Experts of a small language model: vocabulary 32768.
Below are experts of layer 2 (counted from 0) of a mixture-of-experts language model. Rows are named router (the router's row for the expert), gate (a neuron's input weights, with its number), up (a neuron's input weights, with its number), down (a neuron's output weights, with its number) and show model dimensions 96-191. Each number is 128 + 32 x the weight over its row's rms, rounded and kept within 0 to 255.
After each expert's rows: "comes after" lists some tokens at least twice as common just before its tokens as in all text; "gets" lists some tokens that make up at least twice as much of what it gets as of all text. This comes from a sample of Wikipedia text that the model never trained on. Tokens count by the router's weight.

# expert 56
router [113 157 126  77 146  99 171 125 146  95 148 105 136  87 146 101 109 183 152 110 138 154  93 165 137 161 165 145 195 125 117  98 117  69 154 116 111 126 127 129 130 152 104  97 103 149 171 125  86 145  98  57 127 160 128 160 131 101 143 101 132 103 173  91 183 115 114 169 107 155 120  97 114 150 127 148 148  95  29  57 127 148 207 115 123  95 203  95  99  48 156 144 102 171 128 154]
gate0 [177 132 137 122 133  71  80 108 135 140 175 176 175  59 183  96  88 149 117 142 117 122 120 174 111 194 136 126  80 154  66 163 195 105 138 116 136 126 120 185 103 121 166 173 162 128  71  72 168  99 106 125 148 141 145  73 115 144 180  86 139  93 113  94 112 152  91 164 117 133 127 136  58 154 133 169 134 155 125  63 170 128 120  99 119 120 129 129 197 120 173  80  96 125 140 127]
up0 [115 157 109 104 147 142 113 162 178 174 116 179 127  53 121 121 141 127 161 155 168 169 124 127 138 142 163 125 101 171  88 147 134 107 160 139 160 134 132 109 109  60 139 157 177 127 101 107 161 114 162 115 134 128 147  83 106 131 130 143  92 151 110 146 126 121 101 149 107 141 113 144  83 139 136 164 171 144 135 108 103 110  94 147 107  85 108 147 175 134 131 141 168 130 174  64]
down0 [181 139 104 140 105  93 186 163 147 116 151 155 149 140 148 114 166  77 104  97 105 147 145  69 122 119 131 185  92  74 103 133  81 135 154 123 134 103 141 148 112  95  85  74 103  89 173 177 140  95 136 129 140 169 134 131 133 194 113  52 143  99  95 138 163 170 171 151 129 144 173 117 163 117  81 155 115 123 107 111  86 181 110  96 120 106 132 115 154 144 163 128 167 165 174 105]
comes after: "\n", "\n\n", "the ", "The ", " ", "\" "
gets: "| ", "- ", "(", "first ", ", ", "=="

# expert 25
router [ 51  73 138 105 137 166 141 140 113  78  76  93 101 169 125 143 117 175 118 104 142 133 105 147 111 165 184 180 163  89  75 113 151 124 206 108 131 157 143 142 119 115 107 118 171  79 169 103 169 124 136  87  89 112 133 158 140 173 174 172 138 183 184  83 162 153  96  73 113 175  94 105 116 180 151  94 160  73 134 113 132 149 153  95 152 120 167 160 125 159 107 110 163 138  48 142]
gate0 [176 128 130 125 137 170 163 143 116 111  95 122 116 122 108 112 147 151 183  47 128  81 122  95  48 114  77 150 135 140 140 113 173  82  84 109 116 202  58  93 105 173 117 168 152 136  91 149 130 166 111 125 132 107 153 192 186 155 163 137 120 132 105 131 149  93 100  86 132 133 150 211 124 108 121 114 125  86 123 138 105 141 164  97 146 171 160 180 188 149 108  51  99  79  86 115]
up0 [ 77 132 148  96 120 155  89 114 115 195 150 101 163 159 132 125 130 114  90 201  90 134  98 133 117 143 135 146  93 104  95 134 132 164 140 164 116  57  92 132 110  79 103 131 131  98 166 148  80 142  92 148 159 105  25 168 128 129  91 111 186 125 121 132  85 139 181 171 113 152 103  95 129 125  97 126 134 139 147 134 156 137 177  77 139 147  92 122 169 131 124 137 156 160 159 131]
down0 [130  97 100 154  89 115 139 132 125 104 146 202 157  84 142 170 137 160  79 142 109  95 169  86 109 122 193 120 155 134  85 122 151 131 113  76 138  92 110 181  93  81 146 122 180  98 115 120  83 161 101 152 112  45 157  83 100 144 124  51  77 166 140 101 131 131  93 146  70 126 135 142  97 135 128 136 115 112 110 142 125  69 145 125 135  79  80 176  72 112 115 161  90 101  91 126]
comes after: "the ", "\n", "The ", "s ", "′", ")"
gets: "- ", "\"", "other ", "; ", "has ", ";"

# expert 0
router [121 148 134 150 118 133 129 129 126  87  97 161 133 172 158 153 106 130  95  95 149 210  79 111 120 156 146 130 145  86 131  83 149 145 225 129 148 180 111 140 132  94 150 177 133  97 155 132 145 122 108  86 141 142 125 135 122 139 149 135 134 144 178  54  79 179 145 128 116 151 113 187 110 101 183  66 127  53 124  85 108 144 107  76  67 119 122 127  75 134  93 147 123  86 113 147]
gate0 [138 107  99 141 147  85 133 198  98 119 149 105 158 129 151 159 116 169 149 125 118 121 149 124 197 109 126 161 110 168 141 191 152  99 167  99 177 122 111 134 151 101 108 121 128 148  75 127 135 118 140 113 124 113 103 189 107 100 160 112 122 117  79 139  95 175  81 112 141 124 101 138 115 142 129 135 143 125 146 118 117 128 128 132 122 149 102 137 147 152  84  95 179 204 111 112]
up0 [ 77  86  74 169  58 172 232 118 111 176  36  75 100 110 142 130 114 126 122 121 105 100 149 148 158 142 175 143 139  72 127  71 152 123 157  94 114  84 142  91 135  80  91 152 131 129 135 163 108  71 147 127 140  82 177  88 135 141 225 151 104 153 125 117 111 116 147 131 175 124 153 149 109 113 136 102 111 105 202 142 122  89 159 131 178 115 168 143 139 174 134 111 134 123  95 121]
down0 [ 20 207 120 153 132 106 131 103 129 176  83  83 157 148 150 147 117  96 105  98 135 132 129 148 140 102 131 140 126  97 100  66 127 161 165 116 134 127  92  85 122 141 136 140 160 108 163 110 111  75 169 113 156 119 159 136 128 143 172 138  96 135 146 131 106 160 179 160 138 170 152 156 117 120 122 130  73 120 144 179 152 111 129 123 121 132  92 144 126 129 122 141 154  65 154 173]
comes after: ".", ")", "|", "s", ").", "ed"
gets: ". ", ", ", "\n\n", "\n", "==", "), "

# expert 31
router [ 98 132 116 112  85 166  99 109 122 129 119  87  95 128 159 124  87 145 123  70 130 162 113 147 120 107 151 132 143 110 119  53 138 117 148 103  98 162 100 168 133 114 110  90 133  79 120 151 134  55 120  91 122 160 107 148 152 107 103 146 131 169  85  59 126 129  89 118 150 145  95 145 126 127 180 103 163 145 112 109 138 107 163  87 106 106 138 153 154 167 100 119 128 143 112 108]
gate1 [131  86 160 142 136 158 124 107 121 113 211 121 147 134 120 138  87 150 101 169 101 164 151  76  82 208 151  91 208 119 109  91  94  86  87 168 121 148 117 105 123 139 146 137 113 161 107 101 179 111  96 117 129 117 105 211 135 145 181  97  81  94 189 140 131  86 148 158 134 111 122 135 124 159 115 144 161 170 155 167 142 152 139 100 120 180  83  91 145 111 119 127 111 150 170 144]
up1 [ 98  98 174 149  99 181 131 127 137  45 133 111 164 155  79 102  60 180  90  84 150 115 125  93 104  84 135 104 132  95 154 131 132  90  98 187 158 155  95 184  81 123 116 149 131 192 141 155 126 101 106  79  99 138 141 171 160 134 135 206 113 121 137 142 218  73  80  48 147 105 107 155 156 155  70 188 101 126 103 103  96  50 152 112 103 111 123  92 171 115 136 140 123 134 168 128]
down1 [137 159 168  97 140 172 163 131 126 130 145 138  81 138 109 160 117 139 132 138  92  83  97 148 107  70 168 118 113 155  91 112 160 155 170 160  85 115 189 125  93 145  62 131 117 180 159 146 141  94 142 158  63  87  72 145 110 127 125 123 114 119  89  93 134 120  86  86 158 171 154 198 163 142 135 160 186 146 108 123 133 117 124  99 178 125 172 139 100 153 162 118 120  87 170 125]
comes after: "\n\n", " ", "0", "1", "2", "4"
gets: ".", "|", "==", ")", "===", ":"

# expert 38
router [ 60 126 141  87 139 155 158  93 137  92 140 103  65 188 125 134 118 160 125  90 171 203  90 130 171 153 174 124 114  99 106 132  90 170 167 141 110 119  93 137 138 124 104  96 125 116 116 108 155 131  44 146  86 166 109 147 173 132 110 160 136 113 142  79 173 194  97 117 142 135 103 119 114 159 204  98 146 102 148 148 139 160 175  81  87 127 139 136  94 117 115  67 163 122 116 196]
gate2 [180 166 181 139  75  78 143 107  77  84  82 138 139 146  68 132 147 127 189 151 114 131  75 203 129 171 150 139 166 116 145 112 141 201 137 133 170 115 165 108 149 175 131  75 157 132 121  72 138 147  74 152 139  60 102 166 172 172 147 141 169 125 113 131 167 106 116 117 113 164 153 146  83 151 130 179 166 100 146 169  75  90 118 158 121 141  97 115  95 140 114  41 131 107 151 157]
up2 [189  97 157 137 139  93 108 113 116 196  34  79  98 138 151 162 172 111 204 159 126 130  89 109 102 125  98 126 140 111 110 123  96 120 121  99 144  80 162 144  49 113 150 110  95 177 122 179 213 116 118 130 123 100 147  73 186 122 121 121 154 154 137 102 114  37 121 148 146 101 166 133 169 185  72 151 101 145 114  89  82  67 182 117 113 162  99 113 101 125  83 112 165  86 121 132]
down2 [142 109 138 170 171 178 137  90 120 119  76  99  99 106 128 137  69  91 106 191  99 104 117 174 140  68 176 157  76 143  78 104  72  92 174 101  90 144  97 156 127  93 135 140 115 118 158 150 146 126 148 114  69  95 163 131 159 185 107  59  99 150 133  87 112 128 158 151 170 171 187 172 112 117 138  91 143 126 105  99 134 115 114 111  64 112 118 126 108 108  88 122 139 131 173 155]
comes after: "| ", ".", "–", ",", "-", "200"
gets: "0 ", "4 ", "2 ", "1 ", "6 ", "5 "

# expert 21
router [131 133 140  43 122 166 130 173 135  57 141 106 125 156 114 131 114 143  93  93 131 169 149 118 169  99 111 146 125 108  84 132 172  71 148 128 130 150 113 150 117  93 123 128 214 103 108 163 100 144 138 153 148 174 123 130 103  84  86  84 149 148  75 138 115 127 105 107  70 148 100 136 143 101 155 152 115  93 119  79 131 130 104  97 115 111 133 121 142 131  79 153 113 168 109 147]
gate1 [125 129 179 169 162 115  65 182 152  76 178 148 116 164 113 190  91 135 133 142 108  81 126  82 136 124 120 114 165 124  67 133 141 101 136 136 120  82 183 132 125  97  92 149  64 161 180 162 102 124  97 140 159 165 118  78 111 118  68 144  99  88 180 111 161  87 101 124 115  97 100  68  84 100  59 122 169 129 116  50  90 125 109 116  90 123 108 141 111  97  82 151 119 154 140 183]
up1 [158  78 176 102 145  83 155  84 138 136 121 105 176 108 193 100 181 108 176 122  88 165  95 121 151  89 116 118 125 172 118 105 160 105  99 111 181 104  87 114 160 123 104 163 135  98 161  83 175 133 118  88 157 191  91 145  84 129 117 177 139 118 133 139 127 127 130 137 203 171 161  64 119  99 173 126 108  88 133 122 140 107 156 128 105  63 108 121 157 123  82  82 139 146 148 117]
down1 [123 144 159 109 126 198 131 139  80 174 116 165 131  50 166 143  95 184 129 188 139 182 164 104 119 142 104 156 124 116 136 114 156 177 105 118 192 143 117 144 157 112 173 159 155 118 114 104 131 162 195  71 100 138 115 143 140  80 147 164  33 154 145  56 123 198  99 188 145 116 146 167 139  59 157  70  55  90 143 160 159  74 138 118 119 120 116 183 112 142 123 126 103 166  97 146]
comes after: "to ", ". ", "'", "200", "201", "202"
gets: "0 ", "in ", "2 ", "is ", "4 ", "It "

# expert 33
router [113 121 129  80  88 132 118 127 119 102 155 176 122 150 133  94 130 141 172 160 171 202 130 191 163 151 133 157 118  49  56 144 159 103 170 134 142  99 155 177 110 113  72 157 169  79  84 157  87 111  91 104 134 137 109 145  92 167 165 168 102 130 171  73 130  99 121 168 106 167  98  82 120 163 165 127 126 146  64 115 133  84 114 104 122  99 145  85 133 141 104 152 152 106  89 128]
gate0 [121 113 127 126 125 120  99 120 106  63 206 129 146 136 114 149  73 151 115 149 130 195  96 151  99 124 157 168 100 133 127 152  78 133 120 127 120 118 192 147 160  81 164 148 139  69 108 117 170 131 138 121  89 184 155  77  68 111 120  88  61 135 178 146 128 154 130 162 104 115 161 114  69  98  79 184  79 108 131 135 142 171  63 150  45 159 126 194 119 145 204  93 141 165 150 138]
up0 [129 107 115 119  93 133 175 113 182 199  78 119 103 125 123  79 158 183 142 151 113  85 132  65 188 107  90 117 162 131 129 138 158 115 142 148 155 136 109 104  75 168 135 110 101 176 187 170  63 121 124 118 131  80  87 142 199 137 120 156 159  98  92 109 163 130 159 100 153 138 134 118 149 175 155 100 129  99 150 131 113  99 159 112 148  86 102 117 146 142  96 147 144  91 132 133]
down0 [115 135 162 126 108 143 164 141 118 104  89 130  84 111 171 130 150 134 100 126 159 168 141 147 141 158 150 100 138 139  88 107 135  75 134 105 125 131 158 101 129 171 114 147 153 106 102  87 166 143  85  93 128 149 168 120  68 135  91 117 142 137 109 119 139 131 124 132 153 140 110 157 136 130 127 116 108 100  94 141 159 152 127  71  99 119 138  89 102 135 131 103  80 140 105 179]
comes after: "|", ".", "\n", "==", "===", ")"
gets: "\n\n", "\n", "- ", "at ", "B", "W"

# expert 11
router [130 123  88 175  96 198 104 126 122  91 123 137  89 144 122 105  97 177  81 132 142 178 135 110 152 127 184 154 153  73 100  55 119  97 188 125 153 118 124 119 128  95 158 136  94  79 110 168 107 106 126 118 138 218 162 168 151 154 125 125 129 129 202  65  87  89 179 169  89 137 122 135 120 171  95 121 125 127  94  88 130 142 129  88 121 136 164 127 171 134 135 113 153 139  51 128]
gate1 [148 100 120 171 155 103  89 142 119  87 160 143 120 130 137  64 118 102  83 181 132 155 192 168 166 143 127 115 152  46 148 130 115 161 105 145 115 136 158 104 148  93 144 146 113 101 105 113 160 132 108 134 140 145 147 194  96  91 118 187  77  98 142 146  90 150  76 147 129 122  66  99 136 171  57 145 188 188 159 118 155 126  51 146 163 175 145 129 214 110 138 124 139 136  60  81]
up1 [167 147 142 145 156 141 120 151 146 119 104 116 161 144 111 123 109 114 145 113  91 144  96 105 185  35  69 117 102 135  64 122 157 154  90  94 114 113  92 137  17  42 122 137 112 146 115 185 137 132  92 100 118 169 190 115 137 120  99  81 120 150 121 140 135 123 162 119 136 158 132 134 122  96 118 138 110 144 119 108 135 103 107  26 140 160  49  90 141 134  75 158  73 113 148 106]
down1 [ 96 216 107 127 113 105  86 119 162 156 122 117 173 132 144 143 192 131 140 146 121 141 119 127 159 209 125 117 129  95  88 120 151 102 114  83  81  99 156 135 204 115 129  84 109 139  97  72 216 134 143  91 136 164 131 150 164 142  87 159 143  85 133 161 142 147 137 165 100 142 164 165 149 144 129  96 118 181 100 178  92 215 130 138 163 129 153  84 141 142  86  96 119 171 155 117]
comes after: "\n", "(", "–", "in ", "1", "0 "
gets: "| ", "201", "200", "199", ",", "2"

# expert 22
router [ 77  97 137 147  94 157 174  99  99 116 112  49  88 133 150 109 108 118 112 133 128 178 123 173 168 121 137 175 189  63 169 113 150 112 184 172 119 134 108 179 118  61 109 162 149 108 155 150 144 166 146 113 114 176 136 160 136  99 179 119 140 207  79  53 104 114  85 102 158 172  83  71 152 121 158 115 134 143 105  62  69 138 173 100 146 126 135 155  71 141 154  99 130 129 112 183]
gate1 [188 117 154 135 116 123 140 123 107 102 113 129 147 133 158  93 182 135 103 100 126 152  90 165 137 102 161 114 135  91 110 162 158 115 124 149  96 118 109 153 117  92 161 161  38 138  95  71 196 104 148  92 145  87 112 140  81 102 147  91  81 107 148 124  56 144  60 142 124 164 154 134  90 168 137 121  73 121 103  64 122 168 101 145 120 189 155 125  81 135 142  92 127 186  98 177]
up1 [165 154 170 133 154 114 127 131 152 167 128 108 147  77 141  98 140 149 147  87 118 128  79 165 122 128 153 162 116  89 136  69 169 111 146 164  51 117 117 151 137 158 154 158  76 159 140 133 117  89 120  87 145  96 141 134  71 165 183 142 160 104 149 160 117 107 147 120  81 169 122 127 124 176  82 158  94 110  86  95 119 185 119 153 169 192 121  98  83 129 139 117 109 161 119 198]
down1 [143 132 142 172 157 145 122 111 196  98 117 128  92 113  88  31 122 133 150 129 126 144 135 147 140 104 120 111 174 125 139 114  32 163 111 151 165  98 150 156 124 158 125 153 145 121 161 121  99  63 178 128 204  71 103 176 120  88 174 121 141 137 114 113 101 112 114 148 157 144 134 135 150 126  97 163 136 125 142 135 126 168  98 133 125  91 134 167 124 126  94 140 135 145 129 158]
comes after: "|", ")", ";", "In ", "–", "moved "
gets: "\n", "to ", "on ", "201", "200", "In "

# expert 52
router [101 106 122 144 121 189 118 136 113  81  89  67 123 165 135 174  93 108  98 107 178 151 123 127 110 131 208 130 158  86  65 103  99 102 152 134 153 148  76 161  94  96  82 162 119  85 142 178 113  84 134 120 135 166 133 137 131 152  66  97 150 153 198  81 158 155 109 151 111 134 112 158 105 125 224 140  97 106 100  67 103 101 158  92  99  81 160 171 121 151 104 154 139 138  83 111]
gate1 [116 142 159 133 133 100 167 123 143 103  35 151 117  93 168 122  63 133 121  83 152 104 104 156 129 190 147 111  71 103 168 121 130  91 106 131  95 126  96  91 148  94 154 105 217 109 169 123  94  94 154 173 122 113 128 108 170 117 128 121 110 104  66 142  79 109 101  92 163  89 126 123 138 165 136 126 132 133  93 174 121 128 149 180 109 106 175 138 180 179  72  93 146 133  98 120]
up1 [187 143 159 161 111 165 146 128 103 132 164 185  62  91 107 155 115 153  98 117  95 121 132  86 152 109 113 141 170 205 240 174 117  91 103 112 149 154  89  95 112 152  77 184 100 149 117  92 152 100  96 131 132 159 102 148 151  71 148 132 104  69 109  94 162 134 166 150  95 158  85 153 179 121 145 176 179 103  86 113 102 154  99 188  86 145 112 109  87 147 164 184 169 143  99  61]
down1 [156 122  93 118 185  88  70  91 117  62 159 130 140  88 128 182 186 142 105 113 171 135 108 118 148 108 143 142 140  76 159 128 167  80 143 105 102  82  99 158  70 178 146 180 147 192 103  57 141 155 124  85 128  73 127 143 127 146 117 112  99 123 113 133 109 133 100 107 129 114 107 112  42 165 116 142 107 128 113 148 109 162 172 115 122 114 120 117 122  93 158 101 166 169  92 115]
comes after: " ", "| ", "0 ", "% ", "— ", "1 "
gets: "| ", " ", "; ", "May ", "June ", "born "

# expert 37
router [120 169 143 127  95 104 118 123 115 138 166 147 106 159 101  75 151 103 134 155 137 118 117 165 144 187 103 125 153 112  90  59  68  72 138 115 104 160  95  98 142 139 152  84  69 134 144 112 117 148 165 135 106 177 128 189 147 110  97 143 123 136  76 136  85 135 118 167 127 126  96 154  84  96 105 105  75  83  82  77  82 163 112  95 132 185 136 109 176 159 141 130 158 135 183 136]
gate0 [118 157 110 105 175 190 188 148 125 151 180  73  81 129  93 126 109  64 158 156  78 117 117 195 120 126 154 135 107 159  72 144 103 140  85 107 124 135 105 117  89 108  62 111 148  98 140 137 159 106 135 123  90  62 147 135 120 140 123  98 110 138 173 127  94 103 147 223  95 136 157 158 119 115  94 168 214 108  87 113 105 140 149 189 175 176 113 132 162 190 115  92  94 155 133 155]
up0 [108 137  96 157 153 112 215 144 159 140 176 115 121  87 138  89 139 165 141 178  71 150 178 169 163 156 111 111  97 194 171 115 144 133 112 130 116 161 179 111 170  69 126 137 103  69 129  65 110 144 181 161 159 115 109 146  80 115  79 142  95 111  91 126  45 156 125 154  85  98 112 112 171 185 192 119 126 122 152 110 143  88 126 193 212 136 203  97 116 184 129 114 126 165 118 132]
down0 [114 104 149  98 137 128 161 154 136 117 120 167 134  89  78 125 180  92  75  98 135 151  83  77 122 222 101 141 135 144 151  85 115 155 118 167 123 149 153  69  92 120 151 133 139 130 122  92 129 119 169 188 146 131 159  93  56 116  77 158 117  75 138 108  86 207 158  78 164  63  98 148 152 116 128 126 177 109 126 168 156 131 121 135 182 156 107  44 119 154 184 158 114 119  95 117]
comes after: ", ", ". ", "\n\n", "well ", "such ", "However"
gets: "and ", ", ", "In ", ". ", "but ", "or "

# expert 50
router [172 157 119 179 121 171 111  99 120 165 136 137  91 111 169 185 112 187 108 130 137 166 158 178 130 120 175 160 150  83 121 110 150  96 139 121 142 140 121 142 137 103  91 164 130  82 118 206 101 117  69  87 167 208 124 145  51 150 148  97 114 114 120 102 151 157  77  95 137 162 140 134 124 159 232 102 101 129 108  82 155 124 146 117 136  91 175 136 137 118 115 140 133 106  84 115]
gate1 [ 90 115 140 105  74 158 163 103 155 101 131 123  98 198 132 179 170 115 154 121 130 119 110  73  91  99 167 175 159 137 142 102 154 185 125 153  89  87  61 161  79 140  77 119 131 126 123 188 101 186 108  71 115 124 135 134  85 109  81 122 185 113  83 134 156 147  81 142 204 245 100 137 120 105  98 127 132 136 132  71 112 134 134 133 117 109  98 125 199 114  99 128 103 149 132 134]
up1 [140 126 132 163 103 122 147  64 153 165 153 139 151 161 158 202 185 110 114 192 129 138  78 111 155 127 175 191 184 145 110 138 129 121 158  82  97 132  59 157 168 109 115 141 184 166 108 161 140  84 100  89 121 121 155  71  89 102  58  94 104  59  98  91 114 159 135 129 178 193  70 183  77  92 116 118  85 117 134 101 123 149 104  98 101 128 167 129 173  85 120 105  93 151 103 127]
down1 [139 149 130 113  96 158 168 144 151 134 145  89  89 128 110 114  79 158 168 168 177 103 102 140 157 174 137 165 166 167 198 101 107 151 135 177 104 174  68 148 146 110 104 119 107 139 135 136 174 120  96  85 134 148 137 164  91  89 152 176  67  94  94  51 152 125 149  77 114 144 114  67 159  96 165 154 131 153 126 108 140  99  85 117 124 155  81  61  89 138 103 128  85  86 103 119]
comes after: "of ", "in ", ". ", "to ", "for ", ", "
gets: "the ", "a ", "The ", "an ", "A ", "South "

# expert 43
router [135 157 120 136 138 176  91 162 184  83 121 150 156 154 107 125 132 143 145  65 193 189 130 152 136  91 159 140 167 101  91 105 116 158 159  90 176 143  79 172 131  99 110  77 138  47 122 141 137 153 153 172 162 141  92 137 191 197 145 153 153 135 170  41 144 168 102 131  91 147 153 188 119 116 157 104 118  67 108 146 155 118 127 102 105 118 103 137 102 118 101 164 157 162  63 118]
gate0 [181 146 142  92 142 192 130 102 156 157 123 117 191 127 120 110  99 122 139 157 125 141 132 116 121  49 154 212 109 121 141 135  81 101 135  94 193 133  79 141 149  70  99 128  77  50 104 161 132 118 150 149 161 144 103 103 159 121 111 115 156 122  71 127  84 148  97 168 138 139 114  90 164 109  93  75 134 169  80 125 145 135 103 166 170 186 116  82 116 117  94 152  85 124 176 109]
up0 [105 134 135 150 128  60 158 123 102 150 123 154  64 126  88  96 147 148 107 180 155 119 102  54 166 148  73  94  90 126 153  71 109 143 131 157 112 124 121 144 114  99 146 101 165 158 109 131 130 128 153  80  83  93 155 178  89 123 142 120 138 132 161 143 162 111 169  70 168 108 156 123 147 122 108 140 106  71 137 136  83  80  80  62 159  95 118 123 163 115 146 146 198 150 163 131]
down0 [130 141 109 128  68 173 130 166 117  73  58 149 101  90 117 103 123 226 106 143 148  82 182 146 143 129 165 100 158 180 193 142 196 164 183 136 132 148 169 121 134 146 140 150 172 142 141 121 130 201 147  33  66 143 130 136 114 115 144 144 151 145 136 147 117 192 110  44 179 143 143 132  75 122 119  85 154  27 103 108 119  94 171 106  97 105  96 151 136 138 159 173 156 147  37 146]
comes after: "was ", "is ", "were ", "be ", "are ", "been "
gets: ". ", "a ", ", ", "the ", "it ", "It "

# expert 26
router [158 165 183 108 103 181 138 145 127 109  98 133 142 236 102 116 104 161  98  99 167 135 143 112 161 111 169 158 155 102  93 119 148 165 218 158 198 117 136 187 129 120 164  84 166 108 133 144 114  53 158  85 144 163 127 194 140 149 125  67 113 105 135 120 135 182 161  99  98 173  73 134 126 150 197  98  97 122 117  86 136 131 147 125  81 137 186 144 135 115  77 160 145 148  98 158]
gate1 [100  82 146 129 147 170 135 142  98 142 176  92 156 120 107 151 132 131  89  93 104 120  71 158 145 171 145 121 155 164  72  89  68 104 126 106 137 116  86 118 183 116 168 171 136 141 142 131 118 173 166 143 169 121 161 195 169 142 136 120 131  96 122 154  97  92 104 157 188 113 116 128 137 118 145  92 142 146 114 112 128 173 169 164 129 133  85 103 134 157 134 118 134 103  64 109]
up1 [101 117 171 122 155 202 130 178 119 141 126  85 145 130 116 139 150 114  85 140  93 114  80 182 129 161 155 146 161 185  75 136  74  86  61 118 108 120  71 127 165 116 155 115  92 123 153 152 152 175 159 142 129 107 130 192 170 146 164 120 104 129 157 159 133  91 121 136 152 145 128 162 121  99 143 105 155 108 125 146 103 155 120 144 101 149  85 130 124 162 186 106 140 159  70 148]
down1 [114 121 131 130 127 130 139  92 146 145 163 159 138 106 139 198 171 152 145 139 144  78 141  77 123 164  94 133 163 193 131  98 100 148 126 124 115 150  97  82  80 125 153  45  68 162 149 125 139 143 126 152 169 117 132 145 175 118  96 188 128 120  88 163 155 143 168 117 121 146 139 169 150 123 123 103 146  70 144 145 159  93 130 155 121 123 124 162 170  99 126 126 155 159 127 152]
comes after: "\n", " ", "United ", "3 ", "2 ", "1 "
gets: "| ", "\n  ", "American ", "Al", "World ", "National "

# expert 17
router [ 97 123 164  91 129 176 131 123 119 121 154 128 128 195 136 162 132 161 157 119 155 183 112  76 150 142 143 155 143 118  96  97 142  80 145 142 117 169  76 201 134 125 134  60 185 118 119 148 114 142  87 122 120 168 107 161 161 116 198 146 135 130  95  10 148 109 123  91 151 188 146  89 123 115 174 118  90 125  88 112 155 141 146  72 130 106 120 130 158 179 111 138 149 138  99  89]
gate0 [164 141 139 116 108 102 109 168  92 141 145 149 175  83 124 191  67 155 120 134 136 165 116 111 110  81 171 134  84 159 147 134 183 106 102 122 181  95 148 144 144  95 109 124 145 106 157  86 147  99 155 136 131 132 142 126 169 132  69  72 137 118 157 210 137 134 106  98 111 132 113  95 155 140  69  99  79 133 149  93 184 165 114 162 181 159 130 140 118 106  99  89 106 123 154 110]
up0 [151 157  79 123 145 138  61 185  94 132 104  96 137 125  94 145 125 111 133 110 134 169 121  98 106 147 110 136 151 155 168 143 168  98 133  96 115  59 117 174 138  75 106 152 133 119 107 142 108 101 118 163  62 111 142  73 151 141 155  80  98 147 136 152 121 176  80 122 120 137 111 118  68 137  79 128  63 118 174  86 162 106 207 151 109  93 124  83 129 151 136  76 119 136 123 117]
down0 [171 193 130 100  86 194 154 104 192 154  64 140 106 147  85 174  90 143 152 173 141 152 115 123 160  91 166 129 159 127 153  51 209 121 147 175 143 147 183  97 215 171 129 104 135  89 110 154 195 144 103 105 101 196 128 130 101 118 133 121 133 113 127 125 139  74 114 147 111 143 108 154  88 145  57  93 123 163 111 156 171 133 105 176 156 124 156  60 120 160 120 128 118 127 147 135]
comes after: "|", "| ", "\"", "; ", "Green ", "See "
gets: "\"", "\n", "= ", "'", "1 ", "all "

# expert 7
router [134 147 158  91 164 168 162 140 133  71  82 104 124 183 130 132  88 150 125 126 126 134  84  92 114 110 112  94 151  51  99  73 134 200  91 140 120 109 140 123  89 115 170 157 154  88 157 113 121 111 136  87 159 170 108 157 180 136 131 143 143 131 132  89 134 137 122 159  74 152  92 124 157 107 118  66 179 197 106 111 134 139 157 109  88 138 128 118 113  83 100 125 127 113  91 113]
gate0 [128 172 139  91 167  98 177 154 179  96 139 156 149 160 145 112 176 167 156 136 142 129 151 176 189 104 128 126 152 132 120 122 126 109  88  74 145 121 120 132 121 119 181 127 117 113 170 102  92 104 117  89 147 187 165 105 183  18 143 144 108  99 124 121 147 104 123 127 123 164 146 109 153 135 136 132 214 154  77 111 128 110  93  75 195 106 145 120 172  54 122 125  92 128  54 118]
up0 [141 153 100 124 110 136 191 116 116 178 113 182 115  86 183  91 202 195 130 118 132 141 137 163 116 101 112 106 103  91 113 139 149 169  85  72 142 146 156 119  94 140 134 109 118 130 160 113 133 154 101  53 101 162 102 166 174 146 129 147 124  98 131  76 113 129 155 143 153 226  97 117  92 152 166 115 116 108 113 132 157  84  66  79 195 152 168 147 135 142  67 174 145 137 106 148]
down0 [122 115  99  85  73 117 108  82  93 106 194 114 119 132 121 120 113  44 144 110 188 120 174  98 112 111 101 101 124 112  92 105 118 128 180 134  93  97  77 131 114 155  90 121 144 128 117  98  35 152 147 146 118 129  98  52 122 119  94  88 134 121 106 187 139 101 102  71 150 120 123 167 106 103 133 157 127  71 146 110 150 165 180 163 164  76  74 125  82 124 120 143 125  82 212 123]
comes after: "| ", "|", "1", "0", "2", "–"
gets: ", ", " ", ") ", "3 ", "2 ", "4 "